python train.py --n_layer=8 --d_model=384 --n_experts=16 --experts_per_token=2 --d_expert=288 --d_shared_expert=0 --activation="swiglu" --moe_layers=[0, 2, 4, 6] --router_score="softmax" --normalize_top_k=false --routed_scale=1.0 --balance_loss=0.00185 --balance_bias=true --router_z_loss=0.0001 --n_groups=8 --groups_per_token=4 --init_std_router=0.0254 --lr_router=0.000309 --vocab_size=32768 --norm="rmsnorm" --norm_eps=1e-06 --tie_embeddings=false --optimizer="muon_hyperball" --lr=0.00541 --beta1=0.95 --grad_clip=2.0 --batch_tokens=[32768, 65536, 98304] --seq_len=256 --train_tokens=619000000 --steps=9660 --dataset="wikipedia_en"
Below are experts of layer 2 (counted from 0) of a mixture-of-experts language model. Rows are named router (the router's row for the expert), gate (a neuron's input weights, with its number), up (a neuron's input weights, with its number) and show model dimensions 320-383. Each number is 128 + 24 x the weight over its row's rms, rounded and kept within 0 to 255. Numbers have three digits each.
After each expert's rows: "gets" lists some tokens that make up at least twice as much of what it gets as of all text. This comes from a sample of Wikipedia text that the model never trained on. Tokens count by the router's weight.

# expert 3
router:121111117092095130134169170143168131106152113120093116123131139125144113126137170119095122125126104169153117158118151098154134130117140182116125069141121104126108097156166101163106160129143115
gate0:077112132129103082141142081110136120116137132104102126090133140137089139133123165144099134117125117124126133132172060129097111127153091107136121137140130132120110097089116156119129141134109120
up0:138104116148126122111142157109118141182142136133130120110140129104121138095124129161170149170112154176129129101073120122120142113129119151165134042138166161146116128072143109131099133141121167
gate1:107087081122132094141146124076132121115111115164131105075128168137164121129086119095100115101163143110131113123141086118101128156115125115072171130134126112133108092136126110153128095078142102
up1:115094100121108108134118092143148076122104143107167130140121163156151100141178156111115113065191135140113118135109151142128099100123135085112118131138113136107097155129122146105148161114142130
gate2:156125079131084115131116128126118131125128114104091103096095125126080136125149112135126131119154104075125134148090161097091125129122185147136148166169085106152126126127119175092157156138106114
up2:083119104106144120081130140142121140085108109134156104151097127065106137156166129147135111152109094099114164139118148156084166159168143153103129115176138133139076120127109158133115115111129145
gate3:119133132151128138131124138129136147143112164168157150103090083119106118130092135144125123144108141105092138138140141121114108153160128098093143153111146107107099133121131128152137123135127122
up3:090125146092164108106118111103112156114123141132169142101141123139097159110101095151145141125161091150087152178131167097174126144083138144112139096160119108124100166095127137131112175128150101
gate4:097163135181129123122123077132135142105135112114122138123129105124150152120117117141109102147125143136130211104083155085107159085128068139126124112104119150135162123111138117104151154123104138
up4:154148100134126123115135128124118122149113141099120117122151123137179135130145128130177128111154112138085154113151139144133195123124125130091143140137159132094137142106140104132126124114126085
gate5:165146149109100129139158106072110159132121137084083136100142162115138112160137126107126105126125147152117162134096133148148091097134091117160127173135140101095164188141144114173081091110116118
up5:111148117117129111126155153136135059136092164131164143101107128174135121098143144146121124154100162085136096087169147081104121138109172156084134123125083145133102111137083129132119177130123128
gate6:118117096116122166155147168111082110156122102112126134103123113166145141109148175089146143111100070135129079155118119140154135113121165127148162140102150132116127106122107134158145146156107081
up6:140106157145103158133145131161109159159125121106128127143119148122147108123124108119145161130141073109139129166109132145153121113107128144191123096104128164129116189125147090150117092138092147
gate7:151105131125105128115107143062155114130109131111111130126114139119088178131136168108097107150132118148118152117107095142098106153165136092149112121125109132155147122147150133138147128128157125
up7:158115139096104173162103132107108094139119140069151098128118145114108123162125125110117124106128127137128118155152156125087186132139125145110131155154157109166110110133147145103109145125124104
gate8:150105195092138148125135104124126151166102135123119142110150118151177108162171114131128092105119106145093112088132117125162126167168071144138094115130166131127140097164110104090168125133149133
up8:135072141121119147138130134127159152187131096145146155129118155096099099092138175136073106101145131111157157077114118135112159107117113132097156097149092152150152114180143065134162124098148122
gate9:134129123161126077143154132138145129128153092124171145144154097108165157172154095169189118109147061155141095121163143142128111149141123122114099107113149107165085073140120153126106173125135148
up9:134117127093146171152152143109114128112123100118119152090147118116092135160125123097129109137188151141182162105100185111155148108152125137151095114126140154134104140130131143132104120145130128
gate10:140126171126120136096113153119061158106131108116110068106109139114126118106128136144099141134110148132143137105120138176126156125106116091116143128129148142155100152107103111130143074118096102
up10:147158138161099126119123131152203108162115127128088143147147105114123136123154095173165159148130180125162109085141122106136150124113126143149129122122124132112133131167124157160087122116116146
gets: " |", "|", "\n", "\"", ";", "==="

# expert 4
router:093143114148112219090112150125147145127101075095126145106142089152125065167102116126140104097109127168152120141142124118154153109109150135124160129126130146061129172152102142158126143110140101
gate3:130182162138121139150092157179097106135149109086165148089115130086131086101131145119139152115124108166109143093103151116141160170158121130113103127103132087100137139110097084108161190096125106
up3:117130171131133100135075118091140133157154174122139121115103168141142140153081127169118136111115131120132121127152129129113142153112139111127166129146097111066119126167147147107110099116165120
gate4:168160155088130098126145134146140155167126124150133075091123101161117084141130096120122135172120105140091134187166118094171099137115149149131118118150120124141135112158129123136132146171134173
up4:148114156148134125106120103110107105129097111139111100112139112111168089108118128128154083164136108095113092107137139099117156118102126137114108093173130100128098173150123144154124114168176158
gate5:158165118133092153136163103140128149101116144138118110132169074135100123143143157124148137111127125105147152149140107108096100149118092132131081106130178124118124136097106132140101100123091125
up5:140154151113105092158142110114144147095127132157099169107090061146117141124139117164111130139109126111131131153122110113148153148122052176097087143138164119160115141174165096139115182177077124
gate6:100110112140089140147150144106127117074135165150128131154116142110152117108113124109123128117149085149134119085136101143125164096139088109086154163130148109139119171098102137154095133104134077
up6:125089162148101088106161169083147104174093083150133119132130110111145134120125165105087102163143132117161133137147100110078125144182086142081131159123135136101112166139158115144092163102125117
gate7:135127126125142151184090134140149123117113153099140120125121114154111124123135127179116133139151113126158110157146141167099128123169120153106178111094107137089139122177148166142113123158119086
up7:127150088163127126109114146123128068106166109136146125157135134114151149105119148133149123101119117091132064182097113155167143133168116117135106154097138129126098103139110135167147123126130141
gate8:142119184133105156176141135110162167085146095190142101138115105150167124118138107198132132137127116106147120155108105129153131109144096139108108155137117125123149176144111113164081104128143137
up8:140169173119150124163144124126115143107115111154104171140151102131102101126090114132081112214148157115118141133188176129128123173150145127102150119118107118108142118131122151124160137162118104
gate9:100137108115132119151121134111121122103129128126083140118148093098122150106110118123137084139192119137164122134097133115136142097118162106157141138099100136077109127121113097156120134080151077
up9:139119120102095130089140089146118064083155106139150098107128132076117138139142125099124153086131203163122105103116142130091140120118134117116124151131101116086127147096118107121157125112161136
gate10:154119161123153152155141146119148113145099124172106144126112138091114178145135130103121124139100142135145153108080099100094130160135122138153132146097153163103090139113116084130127104151126104
up10:107088112122131093127126129127172170145137129130109145095093148131114128140136132189160115131128107117113133104075094122124120150131128133168125183098142138153134190121104108120064118131098138
gate11:122107118125134136122117163093109145085130105120100076131149133118091145131183163148109135055153120137145160145103096131096104166143170101110157129125127101161114125121111134165114128106127137
up11:125165096177157147103163108138131161102131109125148122187094135116098130130129151118150157116119096148097173099132126165089141071116110120162107161093068135136141102145146136109140129140147113
gate12:121156151127138107115106134120142068180101138143102121149149138123176129161141128160135107106133114141104113130179093152135113144101116132121128153134122115148130091098182152168086141100140142
up12:139118100106177168140119141136144140099133115158132155131156101086115135097075100102126137108106165150125135127122134150144138105147113115152139127111154124141126161114117093123166144172129139
gate13:153092103148139158135145142117125117155097146101126135105116105106134188122113122139155126170113118149150145126092133137145116114095134106129083116159119134127132118102140153159088146147151088
up13:149117137096150127113093107155094146156127119152112118122160151139085144142138144121150150122145092138149139091113130106136112083119151130128140132164110124116101134132123120129112110113169138
gets: ",", " and", " (", "-", "–", " \""

# expert 8
router:098134143133112136166138140113151129137140109120127117102119137111148094158128135138151125135080168161136114140162148106126131138127132162161117132137124177112145134183134120158135100126103145
gate3:131116132134161118106165131150150154131187137142119117145114086086075122123151106131142149135139101131128123128171152099144111134150124095133117144122119140123068115152156130118099151130143147
up3:186129118120114143147157166119135097136113154189087111133125117117114140146133125164110137148176113132115148157121132119158111104143113166155115122103134122130123133166147138155185100138127123
gate4:097136160133168112118140102106126095130175127104101122132158117125139134158151140087142093114108103165149135149092103148148135107148180146105162125151118163112117123116163113118107118106079172
up4:126128153120098104134158184111124141106125083135072135127147109125159121082110117134104127135120116106165147118172105096096158124153147083141110132143158140165141144086112114128148146153121155
gate5:153166118108144151128157118141149132101132101083143118128136132175129127100119160119133123144129079087086106143146184135089174143143087102119166084098172119138117148098166129130137166071119166
up5:143133109095130143153125167111159087131092116162152109113088139122154116077126152105059098137145103101130147126123126053142133113136161144152176129126123165106108122122143137077085101121145140
gate6:120138142131138082158134119128178144142120135097095107145119122147131106137114136131092165104114112112127115144097130153059110131131090144123143137113106099132153149144086131144152171129137129
up6:159104095129139164105129117140100108119155105117116111146138135137139132145125140125124120149086139152155097104163137151168085133100136123096126153137113132168086128146133191130126123114144138
gate7:125081149114122174132117110104116144148174143162102100161120100141129122128142108129136102145100102141151138145186150119158152100105127133122092107134098127165129078151127116128144097125150114
up7:140158133142127168123170121102095141109154082152143137172108144081129157132158139082150111134131126111121086139111105095109148121124106159161085137146155137142144129160132144110152121106168145
gate8:135154120111102116130123105091095131147102103066107129122138149171126142132117090166146144124119163092119120111117108132113088122153144150109138120083124128102124119131122136097107102112121124
up8:159072122135142153115126110126132091112107131120132135102151124122133140101088139108167156180087183097159140124109151148160106096103137133095144151127122115089144109124105149126144110129159096
gate9:123107160101159133141145110131131112097152068115138099129114079117132117125075131183110067124099133088105090108116141103103133105135146117160091135160158132146170121132124110145121112123078093
up9:131095121128110149137157154123138144111158119143114141118137138107108177140108125103082146126116158142146136102127140111107183164147147115075155135168098116122125152152087109120089138155183107
gate10:159154146123134134166107170102146124096134083122098129112111152139135101161138109147126116159140173118091145156175146127090141133110126147117123162103087154091148171124132112090181118131108189
up10:126124150126143106133122137141129166098141144127143156088092116139131169134123114122107159124138122118142091127146132103090149128079105132095125128141096132113145096137129129164128129179096076
gate11:128105138156133151117168110112169130101131124119128116160147105129160103095132111110165091162132097114109115134131129088075143086132146165130122102099166181133115118140097133140137116124155148
up11:152126140103118165128131105144110105202118168109159087128164109126177111142104098101121118133103131156092148108100168133112103125108099125112126116133131138135143121134111155117147148125137103
gate12:131121097123112136114109135153156125128153117119121174127109128171119146160139144137137075117157114143128100202134157112122073133149100073132130121144122131183108132100164156141122101116137107
up12:150148137114134132076118173138137105113124153121113126128157134087180102126114156148096163130130107074111145105121135143114154109108148159084111111130124181101140132096119139126135136141075100
gate13:103084148122163120164117087115119102168104117169122136090058155128151113122121117104129133122116125127142151119079160096125119137112090112118111123152169121092158139084124109150147139100153157
up13:154123107190111141106112130129166119117120091107114146127176105106140139075143112129087117117144099119140098162130094115152139128141116134107147073093178131120135092085110152123148116124130100
gets: " 2", " 1", " 3", " 6", " 4", " 5"

# expert 6
router:102070118116127128146161103114110136119124115169111148144138119146135153161120110140137120101146123108140172172140137100146139114099159133112146127130122164112145136167088137150092115046126131
gate3:100119146151123116121183117130146114166119140121153126126141140138171127112126154112141136123110096148088061113114086089118145158148150132105111106136117154157100096140129151134172142158119140
up3:147147095165115138145156122159093087156129108100135112159125136156115102134127163111112119149108102114118071116144174108136160133148097103135147171113139127124099146150152152162140154138133153
gate4:115135134099142104124155131101113141097145124116119137117109155149121068138146141142133137093152133139136125132102170156106123136130131128134130143172114099146137150128136078100129152122127102
up4:112140105120134111104155098114131123140132140090118112162157155131142128100125099151125162175113115130135125128151152126130162158133153145118135104153116144122122108094176140130108157144166136
gate5:073157100122100113127116143097164111169126168101132141139190129164131093115129104146116152159167099144143139139135141094142154171127147106161141151112093154137126170130108123081105114149114120
up5:146112122089132163153137138138122097079127135085128114126096163114100114146137181127164135146135171122130110126093088071114125149110116099137124130151159116139139150092106112173093135110141112
gate6:092146172126100160118126128080141105119122140132099127090137142158088143145101133120163126105159116133211132141161138146189106137121120140159141102121124149130132107125161107102121171078103101
up6:145077148128128121130120119169112177159147151085111125140127150132146142152087142119160133091122143141149150125149134105153131114137133088133139131111146145120139102144125119127135156144092105
gate7:131133138141141117101120151115136125157173122119087124120139134139107107105127158105143141110166145074133147131120118124131145155132160146111084132161118086153127121146153131148097124128123133
up7:139096131152147154134185151094088117097114185118091152140144137118086036148112119145168127103154151152113154098121085125137161096093138104118119119124118141163155151126086113108147165123106121
gate8:101075141120112119115135097160135154125073143134143099098159147135128148169112116145144136144111166123163139106101094086101153086159122130137182140117086128140168128150188116165115122116107127
up8:114129113100117116119099120080181150139134161155121104166152150135148171113127143133121149111142131092131118128113156178152161125120129154124185142105077143141102152113143162139141172159116137
gate9:110092149139087138142144107103083138141112188131182089115067126102067150110176121117143123197114148103111135090146132119092106131110121147127088108141130138128151141051129149196148114128139126
up9:126080098110086095141101151166146121109173096089133112121130106129188120114144122127074095156139086140157114061140127146147104078141128115167106148132092150160116145105151147141137128176165115
gate10:104162110147104100092166129150139145141152148119100158168138154117120160149114101107192142151133119125150092165125117130116162132159151138126133145146120109155132108119167132110117152086098125
up10:151139145128159114159140119134140069116097140104133102148107128135087094132125138145156142146151148111113130112087115094136115113104160151128172123111110131147096108126110132083127130116128076
gate11:124162111179143137117134143073107077156143140132097114148119123105121108127109114079085127094129100111118091061154130117128100132111125113145128169118149164142098126110132139116148130180143106
up11:158160106147112133141113130109116108135108126123138118123107202140114139166175151134136143115150129107157089128132157146140122083119116130092120132135132148143125138119117138139106109122151103
gate12:100114136118114116146129168112154095130128120147117138175083143131124100129158106103125147165111124136109140145153106148125136124174143112103124142150094138120107143092134155102133135148133144
up12:138113112089120097121152122154113135142129108127121127157175155124139073110111129097117154101136132157102137127106149133105111138104128169116128109114138134153130148107150143097136114193132090
gate13:089152108126157098114161153128140147170108184128132140140159132119129167134074108129088117096109125089136118136110161074130132145091130170149142134172129151099114091140135134129177112161141107
up13:131142108164124114085118157128144140153118107100124138160105145181126126154114103092160093115141123152144181134139151095122113115116107151125095130129065156130122135112142127124128139083120108
gets: "\n", " (", "-", "°", ")", "′"

# expert 12
router:133139062172130117113125081137152116124119135134130145135143112093133103136146118135088149108093142114139110161156158112155119120125137145135127114108133154132121114141145130109107133111113146
gate3:139092139139147101086146113165133129145137142116122089147119094169156118083123117138169124113138135144119140134114126105096134087137087143165097132107168144133135128129100150138151155138153143
up3:157109162088114115121135118132125094103144144110133124140160087107151114103085146111145120154108103152103142135162143086095160140113136166120111098122175168096131166128156113105114097110108092
gate4:127141142159109147154141158142181123125134097110122120123061146148137097126149121095147104123151144137131142131153153091130095110146104128118117160150160114128114139114114123135110097148145128
up4:130136134063098148142128135140170138082170110112122127151095150175122151116126104148111140135108122137135128149101150100142111145101152114112134130118119126129170166130115122111105111120112103
gate5:141080104130130104125161135124088078135171088113055142179110167140124111159169090110148085144154100124134114111162110139157098144097140151120139121158144134171137120153116124079103117155108096
up5:110130138108093084162128105137111141106113135152119126169158104118146109157106152141153117094096130107161144145126096172125139129095164086094130155138144158151122110134119135083118073160098139
gate6:118119143124137124099141122124123116130149094125133124126128096160219153148141142163156140160147116108159127075131138121104132154127126107162106119103107098139157133132123141166101103088101151
up6:122151072100156118197130147177086176133138158116087117165126139156108124123119113107112148138137149141147105159145102153089115140140126114127122123119116102149154122088152096087115138109172121
gate7:128134103126095124119173107114140144130120123145148157136119118088111136140130122149126139101088140156147167124155113115123139170107177086104133146110144162144137104088132099132138106102136101
up7:120128112142132136176142119083134157121132139146087143141129137162135114133121122138131100124185155157118128100100136125170120100161178124120192134152148169161122117121134090154135122114100073
gate8:127078151090108128114121117133092111130138123111142112140108130079150127185125146139157158093109157116183122099112099122101100127094107171119118107114142127114109123117104125126120134117143142
up8:132164120146094106093142115127145126155163162169125120139151119152127095131117110177154163141187109169120158188130111138132122134138149090141130146147126115134114088122125123136121150072132135
gate9:164180067150126165135159135123122113136090130137118146117143141076140104152139132101130155157145135131083128141152112139107112138119137164137134156140121153164134114102096137101088118100141107
up9:119115113133123116140146092167124151139167141126122118136084109109112155152171074117111123117133148143113109089124133141122144121103144131166086114148098136194132105117140106130121150137113124
gate10:113133128082150136100151115095127153130120110163161106152158096093153123093154153127106159096133110147162174082152114111097143131117180121138097131134108088101166140143094124140135071126146140
up10:110133102111118128166118095139140114106085093125131095103125187142115160095116125108097148136143138080157166138107119151154141106087127142112188114140131135092082090155120120133119115146137089
gate11:127141155085140150132135091110157133148113126102131140112216126126139137098143102134070104151132142129136100110155117115165138117122107132113136164133122114122139122145153113149147113158124137
up11:147119138134136131118094111134105138125172084089116128131127118137219119116141121109145107166149115132136126121162152121129126111132148109110145149183131162141107139132114168126086112108115085
gate12:161122100100080107079146072141096115127120163121142096140121131112126144129155167150116097103143129128189114166145139153104111128111149084130105133150136116094124129184133116104118125129153111
up12:110111155116105102126185133115120120142162082164117121124145125105112114127159142155119117139106112097132167133110103147158143154081070117094095102154135111132125142132150141119168099150097130
gate13:125105140143123137134145162114113094132087120103143163160095141136147170126121084098180117107123117123126126093103130085119172113149176155124131134128106114169124144158127161108144095144143084
up13:130138077087091088152083106145107124155128125133133132140129125143144135078118143079146140102122121103109145123153071093158133173141145131175123126098114128084150102150069130101134100135137161
gets: "\n", "==", "===", " ==", "\n ", "See"

# expert 7
router:130086131151120153113124107150153118125081122098056150132137084145131135168077155110083149115125123099124118145160168076161137141107154128130136122121099096112126140124104122160101096083103134
gate3:170179131119133118126126092114116125102090135087149120096138104145123119100143105081108170119124161129160107149131130123113134125149135154122141121165136126124138108118086166099141144124113125
up3:101097165146146169152152129125113140089135130116134135149103178143144143116147115110141142115120148127109149146119139131151115107149156120126121136094156166126167150110111118109132135126093114
gate4:167125125148146172098071170168088162109127136120107120145139118132105151164112125151148143114096154104126150120116110165067139139118119106149134147119118131125143144095125148103088123082163141
up4:110162156119139135142180126159079124096154125151141141128145113149149130142159163135117129090137133138082083082116078144125121128100137141156166143120165139132137145155131115133111153132121165
gate5:138124148121146130093121117123097129145145082160121121159135120158083129132149114124119109134142163098144162151134147091122131102122150122134151140130130121123169119156131168126146131098126135
up5:151100146130126104123151146168144125124129112149106105134200101099155187157115094137109175138152149115156137147168115084124121076145099112140145135173141151117131106119144127153114104147129143
gate6:125150124152126168164152133165108150137108126103137146162145135112106136106109153123161121116135124138121130128132103132162094134161132117077162114088148114143165157161115123134144127136116162
up6:151119136141135139123143184127116135113114136081140153159129126164117101135107143098168134134157106116134169106120081129148121132111146100139091148114158143099148117159137088110140094134158136
gate7:118142143108147150148085164128140135124122137116143145075113130122075140163139162141174124145105112126123137147106129093144130151127114127134127111126143127121128118101149124089103099117099114
up7:142116137144103138136116120080127135109101073132132122160100159157125148126099147089111130099107155139084128126121134101166160165129119121095148099162119122097147091134166104156104159107125145
gate8:102135095127104112108194160162109128117074154095143128083135104138148139119132163097157110096110172155165157103148103114116125057101127122124121121075122102149132170153124181164152131147132129
up8:138166106121056130139131158123134100128103111128160128118121157122172130167133109128131109108155105108097143090163134109139140124104121135117144099138142126137104117110147104100128154154142092
gate9:134124087083136133131121127166147180098126100123133116094152152123128138116129081125115123111147098156089109096159143149149123160112145141137140117122140129151127138100092102098113149130091113
up9:099088071157090065150094128140117123140101114123157122111108139103117119115163136121111130120148148151123142155119107096146112159134131133077096110134092107145127135125105148111157106182145178
gate10:127127167079156133122131122138127169173140107133151125089105155110131118119120123127142150164099090129149154136158095118104171088149139196093182149145097142112148072154126172141151085121116118
up10:143098124102099140106140127141161136171140155142115116159152112155125151166166111126156168129144118113141147128125119192147115116126110184156119099151112159148139098131103102150118152187055153
gate11:151121159146146117125161112101118115127096137117103143173100148111116141121122110143087111105133149164133114070118109159197148133133119134105154136148101097098123113120123083135106130173077124
up11:121128150167117139126156163193124129122130151164146156092134134100096137121144141053124123160151151126137136147149148144160118112177104125130108093161152102133149125155151077133121110136113159
gate12:150174154139120134139154134133129166147144115141134130114135154177138123111152170127128151140143119144135086153118157083099127078137113154167136123154139130142118128164102148123104123108122141
up12:108104171106099124149141138117111145107139098123111123151152103131118112125147143128148177129170147111131152147108104121120114103137131129135117115191123111126170159076040097139119149165136158
gate13:102096114154113148139172087135107085081135122128135138146143141132167091100125105179073150114146133142129154123149124085156115115130141147154138125135118113107136103104128133092135114142155159
up13:114180110130122095105134101105096093167094113127170137120154158089087106076081209149096118113152137144154073104133132142137121112106105112089117117190119139142131145142100150128112149146148131
gets: " a", " an", " one", "a", " not", "ing"

# expert 0
router:081140117176114123145123195136166080157109127126073135128112087129137075131102130147101087109118120163155155101164103125125149138129183161110077145127149148077148098148142129134117120092099105
gate0:110139109133136115146154089129137159175155128126139143116127147091135126118140102107131131139139116109136117137128142162110151161114108143096100112133151131111133122136112176102130139093084159
up0:137123147069196109119136145130081133206141140150129152119133108152161156143159139121095130134152105151137119140111115154102105103134132170109103116140118084176093130121118131129155141126139137
gate1:097165139079077082121141126091123147173105121121175118137136149143099151168111107079139147128167118112170110164146106158117095122108120136139140129151165145147145091145151138131169126157131144
up1:171139094136104123167130128137092143109128110109140162087150131131153139108174127100149110115120128097127129112096124124132148161142114095141094146126115084127119132115153128106060115139097166
gate2:099146154132153087142128130107110170124145127096090103114144146127128152166080156159141127108145127125145139114129139101134121120145095146172132116107070138152156123113142167100102095080155138
up2:137134152139123138122198141096118084108144102122146116170099108099176120151125136090157127135124127134098121125122133137092134148122147108144176126139071123111098158149145140137103137113116135
gate3:117148161126129140134171117121128124153096162130100158153113086116138128106156082200107128132130114194168120142122125178178120120146121123121124115082151140150151120102139145170116129164169120
up3:117150118126106112176131155137090116108080116121174123129151108120116099146146124118128099120094105125178080138121141133128107158149083139117139152080126105159132165125121109137167124133147090
gate4:135112134140150117161121093173129105122123156110119137101136109094083136126089124139133136139138168125118119148097120143157109130141169121156148158155137105138116104121141130142135127162117132
up4:116106132110125117150115111140104119110169100156107169169121124138131096141162128146171159112115141095132137135080102095149162155138128121105139125144143155123106117152155105145139144135151122
gate5:175111152149084107142139113178078123110113150155067112128149087140105126124102116132114119128144140112104115115121158103171102114139100146152094169107188110164134087117163086115105126109114149
up5:119131110121145096107136140086129104145141153131100123082119122103104104139138098116127110123167146126151161139121102123163145149149130157131128151118133128113152080123161130125128111134150142
gate6:166130143141129140139134179159109140133193122111102112148097106140069139150179158158167119144130144180140105112114096103076150129124152099157138109133117092129108110113113139122106114107130138
up6:129151129121111148138126098090109130175121122117128142142152138103140106153185106149127093095127112110131178152154143130155114140166170141142167173141097134162137095125151126110124139132131167
gate7:081172112158121110127119134131093083113119138146138169172142081110137141126206129130133076123108152132125086145112140110147133091106127174144134116113136184120137147076134118132155143082158150
up7:164137112152106098195164134135125123148095142132105135089112109128136099100089104148098111121117116127096170133090128099091142171100191141125127110119128138131125123133143159130108147152105150
gate8:110129124147172111111124101133105133146103147130125114106118151141133137149122134128151122125113094108138067143111121133151181147120095138129142106121101116134150110130122156159112078130129095
up8:173159110163113190097109127119125097104109168146152147131121163141134139155107115078147118148129131171147121145116106137056141157118132119143110119126131142164149140108126168142115116114123128
gate9:185124099114085129135129091123109076144126146064122156139126071138170111147135110174120128131110102136157132156133143149211095152131093106105115120167134123139122133150118104155143075116090137
up9:145141101137147155139104092129110172096151168143139170205107106142112157103142121136125092146117120073129114112128123153177106135133131135145115148169112095136113139151131107118087099143088160
gate10:120088122131122118065139087144154143110115143122125113133160114104116149133111108118118118133170169116135120112126153090144109120136145108145109140140158134169125108145140138163098099137165147
up10:107200098109135123168084135139090127137109084141106185118104145117137074113085119140114163171136109114126114160108120155108141130074129117107118097126150123163130124129116147124121101140116127
gets: "-", " by", " with", " of", " to", " for"

# expert 5
router:117063121157106155088139157138114124150108127113118117136141117106178127128139124151140139112122131176166106169157174112151128134137117147156110119124115096119123176128126113155127140127125147
gate3:138126133131106142169104159125141128139167115145168161115129099062139118107144146093147128164121113115083152111134125100167177108120134110160150121110159174113112127142115125145125154136145112
up3:153155140118137114145097050150106118158118133124113128124100115175136167160106120126124149100131155116127120091158103126136104113117124095129112098098178125112112106109152107155111121153147161
gate4:121109137102116090115074128110135093121126126133107124077096141108140119084146116169128072139151099125142142105123120117106164121130172086092117106113108129094141080122092153148146127145125144
up4:122105090154159078126110085142166154142095125130092108116089134148128148139138109104116121150106134136166131100093128166119112082097110144123147159146157167152146150116164135116128103116128137
gate5:164115123168113089098157126152145146158126155141147140135093144163140095138102155159114117137152141127100123122128118103091146133128122120107139131133134146084103134162081135116124136096133124
up5:152082164095164154151066079152096159107159105131117119082121154141149155133144080113159119142178144131106114143122119135133101115132107137126114119140151151120162102126121116138130110164105179
gate6:166159103168115137155120142147108111110188152127127080115164159125155139165135149146128139128158137117147147105136124141115132135092098103092132101138126127117110118151136138126096076121161141
up6:102142142119114158140112149114131077122096105158122146116113116128144125096107103157157130138137124099130129093127145125156131149098161150110181143154137163116124179154107098167169108150157114
gate7:105161134108147134131131033131130151149108145112134095124158103109152146118100159130128107110117117117147090128174128097136116137118123137115133099160121117105133161136106115073115117148125111
up7:093113151159101166093151132133104085127155137097120125123171149180138100122160138149163108083116132125162125136132076109138125121157087135136201085175100112143118155128126123143134122117117123
gate8:093108148140124097128151095134167135073091096137124147102128107144127125135122144113133108143129107164100105087102075148144126105090167123138159132109104132134145172139082092100120081118180143
up8:116141111111141122113146099142148137130119137143131097140135106130155168105170097156147150085132175077120152147167122124124159125122108137121116119090081121110137116143101131141137123105120169
gate9:144104075124106086150107140156132068156156160112174117155140077157158137103107114113121119153124172129101162113151137118148113143187090146091094140095174151159140143140096136160122167090099137
up9:194116102107136150115123153128077132072162135194099157141076139140140120138139090114162130154123137136154141164141099153120132138117117114155149117144112104106127110107131142117074135134117122
gate10:090142117141118163142124171110137135127156121123135146103142108065159106164103168151145140146132121164129089109143146135127115113125137108113108169083135130149130097179113159180140115098176094
up10:126132133138130134115127124108160138137140124096088100142150096148134130110145109126114165135150109126088156181129091154074119100173129096132157115109121141122137105100147115089136107133086157
gate11:120112130148126081111136110155139152111134117090120159146160111141162175123164168130124123112141095132128139116125138120159104083133140119136111132153119161131117132138191123084119160093142147
up11:122122139112102125095097144127106102100099152163076161159163144106132134104130116122152093084122132147147145100139110125151122110161127150132136153139115128156160149113160093099152135115071141
gate12:163129140139189146115112134144151104122165139164133116130142150096114140140140164131187108110094112154125120131094105134111147126126171125141130120109119124150144131156154124126123118121102151
up12:087124159143132132123138152172109106118137151103140151078111133149095128183147142128132140140111142117145108125119110102127134135114138113121117137152142120127156115146164171098135108135108153
gate13:115137119133139123134159123125106148138148140152092101134120133136090153104141194111133128083175114163129118139115128134121111122113154162116120083149119138111128109116155147122141149130145153
up13:109144142107139117094106137102125143125096114136138117116109114077135133086127131155054131134099121158166127150127129131120160093124137097148165140146125120116137103117076116130142094087093148
gets: "'s", "1", "0", " 0", "2", "3"